python train.py --hidden_size=128 --n_experts=96 --experts_per_token=2 --normalize_top_k=false --balance_bias=false --lr_router=0.00211 --vocab_size=1684 --norm="rmsnorm" --tie_word_embeddings="early" --beta2=0.95 --batch_tokens=[65536, 131072, 196608] --max_seq_len=1024 --train_tokens=842200000 --max_steps=6675
Below are experts of layer 3 (counted from 0) of a mixture-of-experts language model. Rows are named gate (a neuron's input weights, with its number), up (a neuron's input weights, with its number), down (a neuron's output weights, with its number) and show model dimensions 0-63. Each number is 128 + 32 x the weight over its row's rms, rounded and kept within 0 to 255. Numbers have three digits each.
Before each expert's rows: a language model's description of what the expert responds to; "comes before" lists some tokens at least twice as common just after its tokens as in all text. This comes from a sample of Wikipedia text that the model never trained on. Tokens count by the router's weight.

# expert 4
What it handles: Table and list separators. Pipe cell separators in wiki tables and semicolons in lists, plus dashes and bullets, e.g. "| DF |", "Teamv; t; e".
comes before: " ", "\n", " 3", " 1", " N", " 4"
gate0:088135112135191042166095143099103157184089128123159176076123145141215181108098094141108123110080112184138143122151100154180137127160121120138144160151092098130139151132142125125195099137134127
up0:131144123133099128155122121104143091153109141098147132125151163131167159133182156089142126110097138099141089107091121147065153136103173156056127202141091111137092150149181107167162082160167111
down0:129117127152121084142197094093141186159127117132128119062139133116119148137212148158129099057176099144135069166121128120159094174144081141096150158180148145184124143136132151102127124140115123
gate1:100136097193124145138143146165152117149144130112081156128091133091116151106107178099114082146080136139141113050088135129178175151173137169113103160064075120135128119132174086122134148174159186
up1:128187173125183077089112152137154168059090116095090112108085156201175152146118124098155097100126123089091125124124053132056101068109102127120108192155115143107133202128106151062125176086136122
down1:161189100195154083086184106081115121140202121077099124161120158142137115158111147141099106134099098149155097096048112063117114119131119142220137122083073133124136171085160110145112128179186161
gate2:141160113125127119101091158121077091140145121093188119123094142101085147071140114116127128101169184110119110080077155084181111114157150084151120139152180098152061111073167120153099218104159107
up2:109131131139124104159146133100095131089157138162136129130094181167155129158207155194146068116149130170167088189146132170160071118164107128139100128091162209144147095169117129127128128135129147
down2:130108119155120182099150110111114126184127153115082103136173088196154080097148128108135138115166074141116147141056128137145088155142130060216175092106120135076153113114128154157181163170182150
gate3:162135150136118126166095186171122162111152114160127135097118163131114153125105104160143095120164140114160103034125128127158139177144169114114155104142185106125076114149088099086151187152086105
up3:167186127207117160144050064132177164104152100118112119146145144121134172137114133185090124146126123163135136156073111145123098126157096133120151158130149132145170112099156167165119136188131206
down3:109143150178147084114225156155173079126137130118109111161106184132095097153113140172123150173103112090133103099130096154155138152157156108135139076142145090108171136134116151135163122157158218
gate4:168200160123088162135180100115143117075142139058147119041075125132132154168134134122155108205107122143182151110147175135098163101096140100138066133138135130139108111184107143104175152133131049
up4:144131202082125137093194131180116171119070137161166124091208125138121126142125146126111061119130107169045100115087100156145112110152154069140162170104106092145101149121124072083151108112157108
down4:120108097118127175097132106119141146085133140134087136127197112143152104139076171134147097126106138102124181071151118195214090173155160190092123157142130149145086085098148113153124178121171080
gate5:070110107113107135130099152160144188128132149128090120120150111117152096057150173098111125127081117105129076094097125172135084153171101178102134173101127137082126160120107124123057195153092116
up5:161112130170168069138149149146093080139120102106085107149063152170127160159171169107113104094113218141190121170166156088126194101142148144120131101129071139120091123143136117105151111095149115
down5:127142110184175104121126136136128115179108128138116124108113141142135145159159121132121096074123162202167161099158161115134129147047123117112065098076154094124131182120134187108116134102151138
gate6:146116106125118106093127113092175074152155173125116125099123138124095103159121139075185208127163112178139117105125171137127071120049139072097150135139196096163177153117099123112142134108148163
up6:114181074133119103160031146112126159135134096097141101152108175104082119136068170153157119127166100072121173092141121102184147105177111098125086093154146095090133056126211141101095134159141094
down6:129179092170144156146048131178115115102105158132075164166128098139094110097104132177190119123094100088135090080152134114138159132090093101049160117133197155174203097194098112125128127097129180

# expert 37
What it handles: Section heading words. Words and endings in section headings and infobox labels, such as career in Managerial career, Bibliography==, Discography, album, ography, Born:.
comes before: "\n", "==", " ==", ":", "-", "ation"
gate0:115075109146130139170161171197159149180139164126139175092161135111185148131126127133117214170094160121171100135153089119105164123131122119154131114160208155170176075167123081131153143184122103
up0:171120186072122136142097141114094123130100120113186139144138064142088105146124091098127137094131144119140170101177159140136146103137127142162131154092108154139139176145194090111079064062125140
down0:119211168145142186095122141134102172148074116150136078071099102122139177129146191101111124194094135111063178175103124112147137126116197107076113118131100125110110150126079083124110146165102174
gate1:145108157078116134136141092146135094125151092130131134174146136041090166070131140117083162133137084132133130122125168097064135077140150181145094156174140101109118135122133072187113160187095119
up1:138101165109141123112150113099098170147118123064144148173122098076149164073181198147079160145156122109134114045177134118084136053151084144179104136163128142160110099103135145151131162143120119
down1:114139104124084147157113130135174097117116168151155091135114123112171097167098083172169134141153127139104100197174062191126142146124111103124139121059094141127075140150132148160165088092134125
gate2:170141131143200153107073125146184166200173124147129154157151142162080156156122101147144114134142172132132137160136158053182142120182079159147113171164088099077120159163153104165063166103093166
up2:144152132128162163050061127098215132154155071114116083188130100114095172140163134102087141139146153126153122087158116145175142171167117134076096150143147193108066137119080115171202146119124129
down2:085088155147092093196125141142159119164081162139112107104122144098080170104167131168091123173079085119131128098093132115124140151092184110093164159203093157127085106144108136087131081093126102
gate3:095135151075086079163101154117161101093178173132127091118107089076130120108202145156214108168133133200097137134099145142150121117136121145079179141154155106096117084111142095115067119091143105
up3:110045123113114178162112181124123133146145109114142140160161146126123104111171164151103068127084157178111101136074124123139133129124141093171100147059123097131083077106116069055140176147169129
down3:104116192074195145073122144136082073125105050199174115087142095180162129181116096134141077130173116098090126141107136177129125125135096131122129099134152146195165129106105120145127117130144162
gate4:116147143202127155130111111161164127130103132123191126122132144134172161091088104109129134111172107094172182168096128125124116180126097122123175110133169153142161137091138110134180200084138077
up4:066128139115143089129193109172152126090110146103101063086170132124066126112137127153156106153199158141154084164098123145152166195092110092113083168137127109070132096163163094126186112147079178
down4:203145163090063115106134101149133084167177157171096132155116127121099146106153092127158115159068121074048063126150138093162143150137206164109114095117118151139073108138098143096152094147097138
gate5:155133108192154116177082059114136089133190071077133132057126143091134117103088145156120134100144175143147179161130125148133091137123104114049192107095081118120126100174172092122111119182115109
up5:134127126119129140184089108112176115171095115155195140157078158168148148173116110158133067100101169159167126154101119124129117150139078068087162175166095077094035164147124120103129197144163164
down5:078085070120080127120095165152180174128138098123096112170117149134145096148133160097121151162100142128127037105189170135071167072196101169139192148124116174174131137118155170120075117107131155
gate6:080112102070171091108127172173140109112141147143152117152135105129149114071156202063161150087098173136143121103181160112162176085107126137124094150073115105100160185116134161133090161103145166
up6:098131108069186137129130182169135130062129162139162156104136145198061169110186180137147157143106105145123144055159153129164113114128193138166119109128089117101184151107130094147130116132169073
down6:109138108133143134156088095144150082150164151088137156147156108115168151174038068106155067129126168121083119134128146114120124137189154165134148115068152167107087203140139100127158132107083098

# expert 13
What it handles: Locative/temporal prepositions. Prepositions in, on, at, during, with, about after verbs or nouns, before dates, places or media, as in opened on June, joined in 1996.
comes before: " the", " a", " his", " 18", " their", " an"
gate0:128108125154106158120147124103143172122111155145160158139104207162124090127118144145171122144110148169162164152082134157118118127156101076148151188116119096149116168203140149067236134073075113
up0:110155121131148084171155177104104112109092108138166122107181154093172142115054103148118102074124070169067104128117135094136112148111140160125181120130186129195110077097088150116090176130192183
down0:141141064152126168145148098141121167163114122114095111091062116126092142058117154102122108148165195122177101140146145097162144165146112132133112165126152057101090133171113152146103128144147095
gate1:116126227127138100150114101125162148183150184090127100123126127166180125136110154126128125074121159136138122119118123186085072165097126160092098153094097135105153161153167071114151111126150118
up1:137113111137086152050122134163139105185163095124142134139114144136083063134167075146199071097067107176096113100137136149123116170122106095070103133129127137121120111132103093130092120109081097
down1:112089102162160197114119187182115070132178123111137150094133133099087114173163160107118108118120085173081135041105122087089103223101181103104119128124180131124088091159081068126165119130126120
gate2:172153103212176150117160133134112103099125098116098077134064142176090099183121100107123115108139133127135125096103098098219111133122195144096104058133136126140130070147125149070119166129103158
up2:083141106056168087147131164199135099139132112108134137133164121141102081112146167123084174169105056124170107142140110083068078098176107094124139150188100093191090169172130153142128141156109132
down2:146138037146105069166132127156161102194127168130105203119113152138164066137088112092097128121176150134099133163136177134138119157101101108111170159164135081150116142117124139116154155136134131
gate3:065174145133161075150163094102117155132095123131139151102136131153101147142118093071134126155108152103156117127173131073132114161138123130092154098184132090094173046185114127084109152166094060
up3:161082069159102163185165163134146137125142113106101104123040086109132076121114066139043167204128156138132164139099101120156057166090123143134146072110144167101105162128149107081147083107172135
down3:143132081198077077096107149096146089197112094095127130134132162109110167166106137055099051109116179119106133122146152110184088129107136146156120115126088055090112102175095106128117196186155140
gate4:054139095117160137068129160148195127164145098090168098163138203085170128162104145155121138096115126131088101104053112109116129147174119071083109069091156150149175149150137117097154121136093133
up4:154075141102182098078112141090128175116162106138205161188149161152088132143089143092125128087144067091141113095102104095101107124111061111099104068158105107156075114058130114123125143096109149
down4:134112130134114116107090165129043120079131115117152104164040169138155115161118144082170117082204050124188122160165155067114112100136119126112112119148088148163054109062182132141155116133173096
gate5:073143141081084144101157162170106140119122089125150164117138112135133087153134154146087126146132133138096167099065175179125117150141103172131066127108134103103111183180133125149155138167159053
up5:134173114151152184120100112109160069096129159128089097150184116125148117120112121157152172074094128131130082167102154165106118143082114129087108129154100173120097055145149097108147115172142168
down5:098131116153096127143137114141182100164096210083091108128150118090121113154101144187131100113140114159096084177150154166144154102082213128149144045148168140082133096137154109116169111140126157
gate6:168139075154174128112106150150160190169111106141154096217109138146118133147041123137135189114082129144138157092175123128120150112127141228107040166137084083063132109120158115119130105164094120
up6:117159113111085157138104175163145115178113105117156114116128197194177146076136145141123097056124104163170104099183095085096132131098141135136130152151057145112075124102123091126156143165137184
down6:067161108158141168120081187128159137105126143055117187173112146120146159137084115116124109141087124106120133126118133071069121125099116185173091175127102134170130114153152064138124094100170118

# expert 1
What it handles: Genitive "of". The word of after nouns and titles, as in Peerage of, Member of, bodies of, west of; sometimes the, from, for.
comes before: " the", " a", " his", " M", " S", " P"
gate0:063091133130184182124188126116157108143074098136131146124106096105140203083195167145133109124149110097128121073078147124126113113121060063151104177161149157082117107140157164156125211148129089
up0:104131136176159143191138125138151171083112096093156159163121189147099136150089147160121111111110108115155134166135122098130152115121156067094088110197107167142170093093121168162116152179081078
down0:118144118149154133144183149122168115171104159179142149099131069086141072134211159129135168085123134091164094146114105138092127186096180145162104143179172214170118121163119156160179115073089148
gate1:092175086135175132123112140104165096146162109124138153121117146107108118103063098112122113106104139079148191083160228117093153144136155119115122117136104165105140075159113136131132132161063114
up1:159184111142155114159141129111162084116142100136167104109079138156085153149116110134125044126145188097159108080147165104142123112113124140177151175130153138193144135157112125093096146119198146
down1:170147141111140149161131111133158108097183161080137139139116115137088155171114079138110137155116133191097148127150110099178107111130109063150168124073163072116103204176114148070132053142154160
gate2:218102089133116196161166107110174084164162088154154134121135119116140161162195157170160125116122098103153050127156201115134103108165145146119041159100133071100147164111155083154152095148154106
up2:191071113103130162093153170102113112132122088097151126132106092085125077122168087106138087097166093104099165102123094162136158086147123138144120106122132114142121164130151149094126183102135084
down2:122141107083093121135110160113119112173122169138037121114156102089129117128138119118088128133132067179123095178102187230159123147141133081164093157114127098166106123112120140092097119169062063
gate3:132134097084146156131184158149133118073162090158108181162100076156126144120153092129166143118139144118114112156124148193142121149165055152099160099142158128117172097151106151165134111126104106
up3:156099110149096172133174130123118161179165095184115180075147105134145113199114109140168097119171139109104089109157092112117080111092144102114124170153166139114139167093159133117129180131121180
down3:099140147128115154169118123188046114109082075177074131136121140195145089108097077135148128133152095129144104138170124166180118163093184106140069138096098137116127139113130137133109178142191139
gate4:103164155151182131103132127122139128094154147140216136208140171155135123160077175174134177157123177167104182100105123122155152127135133158136180077115137162113133083193122140185161170140103147
up4:107166175081127144136107133098111100109112133124160136124091124083116121103142131166102113138099096129161166144124116122162145151111104116135063140154117090182172103161123129132116117180143130
down4:121166166160138130100135117107115092089144160150204120151213175151110192148143106109144163156097098082114153111160105159127177161158116124127126108186146096114161128113127135163154171118139186
gate5:088123122166157113170132126097131104136139090121155153090094098150108134150096112143090115146173101113120149073183123146098129174147054172063098131138135102131143108133147195123148156138161150
up5:142122095079170088121133070085111080066176102150111093120121056193159135094124103130113106181178130156160084154091157116082112121149127149146158114096145118042135105132141118158123201096110134
down5:080132185141097154153171115157161097125109145157133146110086097156124093167139085119165094125090092124157160113124126074136155094123125137126140121135112130105126178140065156146117166169165141
gate6:141114121135111137137167158161123151089160130068114141110148136128111137116108112134118134125053096194159207130159113180133110085129155178154054153072141097145106162149093088081130174119147113
up6:131087153118150090080132179126181097172156114141146121085106134089159167130107158105137130056104103151132125172128143120099170146092074099132127102096040184131152162121174111222126083186158095
down6:175090107139111164129118112164042130071080128100130178152110135129108136141174163124177127137132107086161120096134093074114127175150112121156163087127218128092137113130084150133083090121172103

# expert 36
What it handles: Common institutional nouns. Frequent whole-word nouns such as number, name, team, season, University, School, League, Party, often after the or a.
comes before: " of", ":", ".", ",", "s", " in"
gate0:092100146104177099200214093112084139170192190155142169111179136093142057140157169125108089166162150139174080145113077134138143165151108066092195155079123121180154128150126113149108154146126064
up0:124164127122114112101096080203133179108155162135092110160153115134106160095205169145119118096109146094142113158107112137057127179148163151141195160152119095096177108148148151096108045158126119
down0:164110177140104148131100182132097154107056102186085180207083107199126128144153121127094099133125145166094137139069171168114145094090156124092093108176129104118133110147096107164168163138102064
gate1:160075104126103140128066128125166080131152141113122110108122163137138101118100183096186197206129112166135182087116074132147166145091114132111150093097181133151182114127169079107118120119141160
up1:112113163151110144203198097147120122111161123137151098100119146057135138114164104110144141113149144059098135125179094106183122117143136177139162148114119080102154085125116129119198201131159142
down1:096151154097119114150104116115112148177164163119199121121131131166103183118150112094154167157089119137102193158110074104135227080158131133115200146130112171108090164158133172201116124136127125
gate2:081108081111161119075157159186176131166151080143101125083150148081080153144133126142152132091099150102146079176148149117109246123190111193085194139092097107091092168173162122121092121125148164
up2:085113176071165151083092137132135046104096160189107139147147087071084111059199126154149093134148150174161137160105134161100111122143178123162140134143104173136144107196154167121088095173103154
down2:166123119157156141134107137199103159157065124139108138137106142109168157141158133121112156160089120127113176157137104111101095106101147100114122129098182098106139121083126164084205130136150147
gate3:048104151104140147112109085111079157147116189129128084132148090129142114060104172123083158084119164171092113170088135149140194119162112135147118161073082094112105155121110122108140192126115137
up3:136144139151086124113138106131098097096117109122112079106079082076119130103155143165109110099162149138087110080104189128141177124119140103076135140195175057119165170147153115127151083137090136
down3:093136117149153130135116139135156101050155117136115157100069153112067147116113102135135120130132070129108139118155132142121128138116090139154081084160154139042142119082171040119113119171129157
gate4:151119152142103158194169136129079115149170137110164156142107230113146102096144120121095107176107183156123115108116126161108061140150106118122146130133170156142165059144138131162104107148195101
up4:118121135121101129126188181148131122119160144158160158154087169115130209117136128128081141163123104114108163080149176094110115163092155104115128118071093105149104091124156166150148099065103173
down4:147069144082081149126137175113122115133080120119155128135150137106053091187095129104136106110179140155127106139135153070156177081134115163179149156125150152125121088138064164178129083069134171
gate5:170131089212123097155065136170140140123195123134150175159153136126141105132118188165122148157099107172134124165129116152100122126124090155165199169110089102078135119126162097169152088120158123
up5:078116153113133102039158096149117130104137250089195121060135100136097144066096103122163107125086119124111132081141134113105052205134101134119116148135133143081126135109149108153154158100121124
down5:142084191154088125159142155103157128153110172126136128163170107162172106195121088087116132100123136097111134160204162089166164193129119073130127116155109151157170113116146098114136083122114109
gate6:155130114115170162104183138173106136180045126136140194140124150100149140152148159065129114096145117111106094110190118165110125129144105145104177161172212083143158156130148136117098068029210123
up6:113138137127101127148120100156059136137170148129203133122130164122093151150194143064111145146079099147098134130183136139064105121183154074106130141107110077144149129128095129119169135089098122
down6:142093116141167128132103093099107177142086147116125110124140158099084061089123093099061109120138108130145142152124159063067208125130131104150157123083130177197127188056086143086111114069149102

# expert 35
What it handles: Prepositions after verbs. Prepositions and linking words after participles or verbs, above all as and in, as in seen as, known as, founded in, including by.
comes before: " the", " a", " as", " an", " well", " his"
gate0:142119101136095186092179136141125170175158151128187159121145089072104150150107193132123145107153128192111152167162147094109075108102121186107130143105141087170138086155052141176150062089122110
up0:104154163147089145148120106109064098162013090139115106137205080111113143108149113147148113118185100205161093114082159165138121094110150128117130138124108127108143094116136079139076157089140122
down0:149166152106187164171089102116088131118115107116093159115063114173169192065063102150133103175138123128122073152056150142079124124205100105143073101097151130147121120129166109173174096126185207
gate1:075137065193109128172112109097113134101163108069120159138078086147107199143093156092106211132172128146189080103115114071111065164153143117113123131129093089093097149172110074064158145161141096
up1:106116135122121141100122160149150166150150130168145139188141125118147106156148132161129105120200161062160099155097159102099188112111125074125141073147103075208154136137142105136145135067169134
down1:088139115093136129146111160122147160093168184155126053173132105093180035172159132177143130161130093094138165109096123089103181151151126085088131142150148130130142129140139090096158129126219087
gate2:163081126115124121074150136122197142094075149117144077112157141150155076142127161060139117096181159115163106112118155170119128167149093085108087115141121098126175076094154107114125134193107118
up2:122140153068152110116061081089083112125149107129150148138102144121141214091177070131105112191127149110083128154182122093140156116134087082108173088154154152121128124140167141106091128129071086
down2:095139136058135172147096058113126106114108125126138084180075184112154150154114115122163134145136180153084142096135078127138164192179114176150150169145091180127102221178132099109143171091172072
gate3:192051128099129179098141109183110135155135139120136091148119099160093106108101137146170138068094166107068136156156071134138092120065117068163129121119077080134126215092126183085141167150100139
up3:183124151146043133114135184170082145206131178104131151137141147109109117110028132092169182141181155136125148073122109153147121135117137112136151132100187083189094115139142078112117140132088099
down3:115108165183067129128146123120123158123157119114173131133115100115136093128158111170111100137079142151162107102174105058092153126105088044221180116148111139133139167125108162153101117117113130
gate4:088190155139080079101126163125116116146133064093174117042118105108164106179103142117110128142119130037098160138126142091104134075160119131168079182155120091121139128105181124094121109051101129
up4:122141123095147095132124147216120141082095115137123097136187140131121094149131088139124113099161084125107120114045120133086082166120147162166090134092086150118201040127141182113181126137112083
down4:108084129137174153189147138180166133147147192111085124174156099095136084151166143128085156134163100104079032114110148145124079116121162137115146100154129137080166092152090150103154077149145117
gate5:123137120076132079079150137086124171138190158076136170051123107152115091134148130140134070140078133071086141104190165139186168141193186182098143112092096140093131157126094182080127138097138104
up5:126113134075078098164104154128119107101166093147107160178110177138148140181140118147125186124071091098124139134113099119149106125113131106134065100175076167112094165175101155163141140120093094
down5:075137098159082119089103142142194158164118110096158143156153110149117094128137072168190138101122158112092076169104181087134157120132127034198146137114103144185087138129144122130091101112157166
gate6:164158109161152163071108132156064067104163116107136146127139123177123156099122159139034099167101150118106155106164137158094126128105149153100167164203083132147098126132125119128130115149097111
up6:117111161083127141142130118158112113079105132054162168148125138149079145159138063184115132147098135123124086086108083117131109169063089128121137143130104094198106167094153074195144099133125090
down6:180125165093182118128082106155097079115106149108116129149146106127087116105147153117099164143126142086170134156157179164154128096145129113134110073124094137127160067126111105088255096116139148

# expert 56
What it handles: Table column separators. Pipe and semicolon separators between cells in sports and statistics tables, after numbers or names, as in W | L | T.
comes before: "\n", " ", " 0", " 1", " 3", " 4"
gate0:042145126110132169184094175102132133109084154086103132063176095146118059085152096095073166146200117048154104097145149162161119107109131091108182136181127088165113100066121125133132185139120136
up0:180102084168176131169135180142127096121146113127143066147157173115070084063112103164135086133116118126078123121169120136142122102102174147100163206065134167156097154101119130096124139105156136
down0:103112123112131105191125140053117137139124117152176070189151143139122099100177138103152123136164091075132137127157120114138139103101183127137153154085104108166091104112104105141113108152127144
gate1:176146155090103155164134102116131055139082139117150111207111101088123089113204188137155146161056135130122147149117087108156146112072139160132144115155091152121073158106124176110136164136108132
up1:103080152119139140154156124087139135199132138125123135146114094136113088164109151125145183167104167127128146115170147168106108156124134144127136109138115113169101128116075073151136121155133184
down1:130174152077156089124092107129113211072189122153136122089122168146098115133100095148094194115152089143119161157067154113090130153190141158160093175085137123140119136172113104124179194143157120
gate2:118139112181134077140142095158119139146073166114167054138093055128152120117142123074099098118131145170182122133127093122129110116112108131084171107103104139138111086087111100114139164083193142
up2:094131153129133183139096138125167141123094125105153118123168169098148113114100135202078225119191117145048152099126067121172150111160099108078105191082110155154136152108157135092091155095115126
down2:175145139084170132124112128167125126159153144087103159141167171087138112098115142133106119102167137070136073131109173096164171114146090161091119178156106165121165146104148107161085094110132116
gate3:142093137164087200193182109072116131129159165120112131153151139220128112160121139128149120124119128085128213102127140199154113118103143133109188147078126126080115127091118082146186178206085125
up3:104094154048154158147090132120106092092149142142152150160126137112105097153125122103095164133148172169158127176169171128100164206193119153124108107098151095102146183151113202088145113066130164
down3:193114128129133144103123149101112176144114100195148175137163095134112146119137057087163122136176089133132086097159196098148107067096122076105098134141068130139130180123145132134104114125196121
gate4:152119109120105152091161144121141139139059112130127151111135171040148087100098146131130138156131046138097139135080119118129135099163141162062194128155111142090110144085116185129115208170166145
up4:180111103101119152176138132142162117097184150099121125156100136207124103123103071111082090106130127156135103176123165103136076137068106156132130148154130102059092173133174112141132175199125133
down4:164153107142080164121114105139169073121106125112081122167151142159087108172156186141089138130096146131111138151067166089048138129130122201094134161145077137123128177137116080148134097156047140
gate5:120136065141078109174097137237129123151187150081136145126086117100108103089078085091148139110125123159129203122150131101146150094135130151062124180108135118137119126130171095092129177155161103
up5:127192143089060091092153173120131066119166168041173116109116102148101113175151169139152172103151094157107088095106146084115123097132121122081139121151132136162131082124172096062119077075120069
down5:136114081144128105134123134085120088040171097069125074091126116058208143123156092143116167116182098113177137061152118181148163149108161081135101138162136142096142153097111151132164199119061123
gate6:098182093191092094140181144165102135129141084167094194104134136112140098122159128149128112145147069123098127100132136089119105084190044107188114146162116106161128154186112114126089077154124123
up6:170100106144166077138110161112134182137086138156136098168137131168115206095141151095131182088143150144151191139057050148210098147101150156173142169132101110080126113187146119201167154075135123
down6:145161114151092121115155076175171112150093161113121143144168148111088168120146099096138086117127092149113158128088121162190158182204137162136125132141068099116174164143142157112134184121121155

# expert 16
What it handles: Sentence-ending punctuation. Periods, closing parentheses and line breaks that end a sentence or entry, often fused with word endings, e.g. "1920).", "houses.", "vessel.".
comes before: "\n", " The", " He", " In", " It", "-"
gate0:153100098055137161131095114088125138109140148039064107096129155113153144167150080132215125077133165104218126094103138109146099116139124089111173092079170126122127109126158098131171149095184094
up0:127169103128145102134121099047175133127136123148147135113123094097112192033073090152128062121124099115078081199159127099165158120065088118086132169087137116139107158101170142155129113124100072
down0:157112106097103114126144141116079125080112144180149175119155109113133113143163158103103137152161113125119134116148146162118115128162121188196126121154051135131111093144098150143102092167096158
gate1:140113110145118127041181094146140179154169097181101144078126122119139170099061120055140111094126160184175182128147141113056142154109129157098107107138113131167136151116081100100173114106080146
up1:158133144057123149132121132090165104129118135141124115145166109079130118165167095142121100185156139101102047121157110154130119091115068053126135188128119136152063134157166109136100167085141103
down1:163117069086115142203101163153155092138148124129103143089119151055096116158203155145148149098166069124059073133105179135100112105063157094146134121086149147120100119112162153094117114110146114
gate2:114109155151101085142123177093162126138105176145148124043167129103138109082065126145171124088178072156156143160104107126153197147103158165093108072162104124050131119095128188141179105136125148
up2:124130109164111148113143165167184069155122179100113132079095112094137111136067117139156116101146119109170117077106123077172201210144125167091130153120132168088111160102121097137077116133161086
down2:166108206110118133125232186122145103120117149104165089099141103149141106137125125094164081099104105172157148174123131058147163171126145192126149095156147125114150119117118163101106143175080117
gate3:160158136121084111144121117081081095131156168123141195162148137176128118087157122136148160167136110105124115130147106137176085100187107069119080066179085132117110094141109150047131149107142141
up3:143105149048107137152038106139180133113098143133133187121180100163147098151071146172165115148128122111183152096189129132090134131185171115131100116110123146069107088152120106117111146142172126
down3:136122105099153117106173162175222127184130116173109155080069064084130110098111109132101124097133122081126147150081198110129229097122134161170161150160151097144159077140119116129114100064119143
gate4:157133116143101108072110157122140185093096117063143123072143125070094153128125107152113134113142089105120175115136133105137083130140128134084157057133099095064176093131157107148202068059108176
up4:173133135111089122154111161138114157099158150079183193176095106124120151084090068149149143087142067103066175163161128141146155150155063143097124128133141130135127114132106141083086118153160122
down4:150122113179130152164093108183093135117106138135143170116178089132107109115042126153136096113135161146117154093159138158147143201107160114128126087124194154054135121119146139138120100145124103
gate5:134122117056157148066098125129093150117112207114136116138149106109146148122103173170141174195091173193163194106110101163127141149142136106155132154134153101127126111174186171114120138169099129
up5:150060151167151177165105156102099052097131116159138093162121142169194108163196116117116135128165093144130173106169100135109101065117179123142088173115125113102149070133171159115148088157120115
down5:151165129164125106117129121122154165192103105064156135133164179148096120201107170128094116119065102158102136138094149117142108111128051135169137074085126076125122168081128148139117106101141157
gate6:111134107067171108140159175185132111099170145127132116130145101108081105139101140154134111117061122129164132104135142146176138123125086110085174151115125172113147160153115172175085103105147113
up6:161101151105146086114178146119156104172090100115123121202119027102183100126158123111215137128160155114146133130127144111182159086182160116057191089095129069133157109136147120122102133142128118
down6:103055114105097141130149146161080155074117154069210083132108133160148118193113080114159070156113138071128106120152094131153135131137160120085076128093157129092133058116136170110117166107141114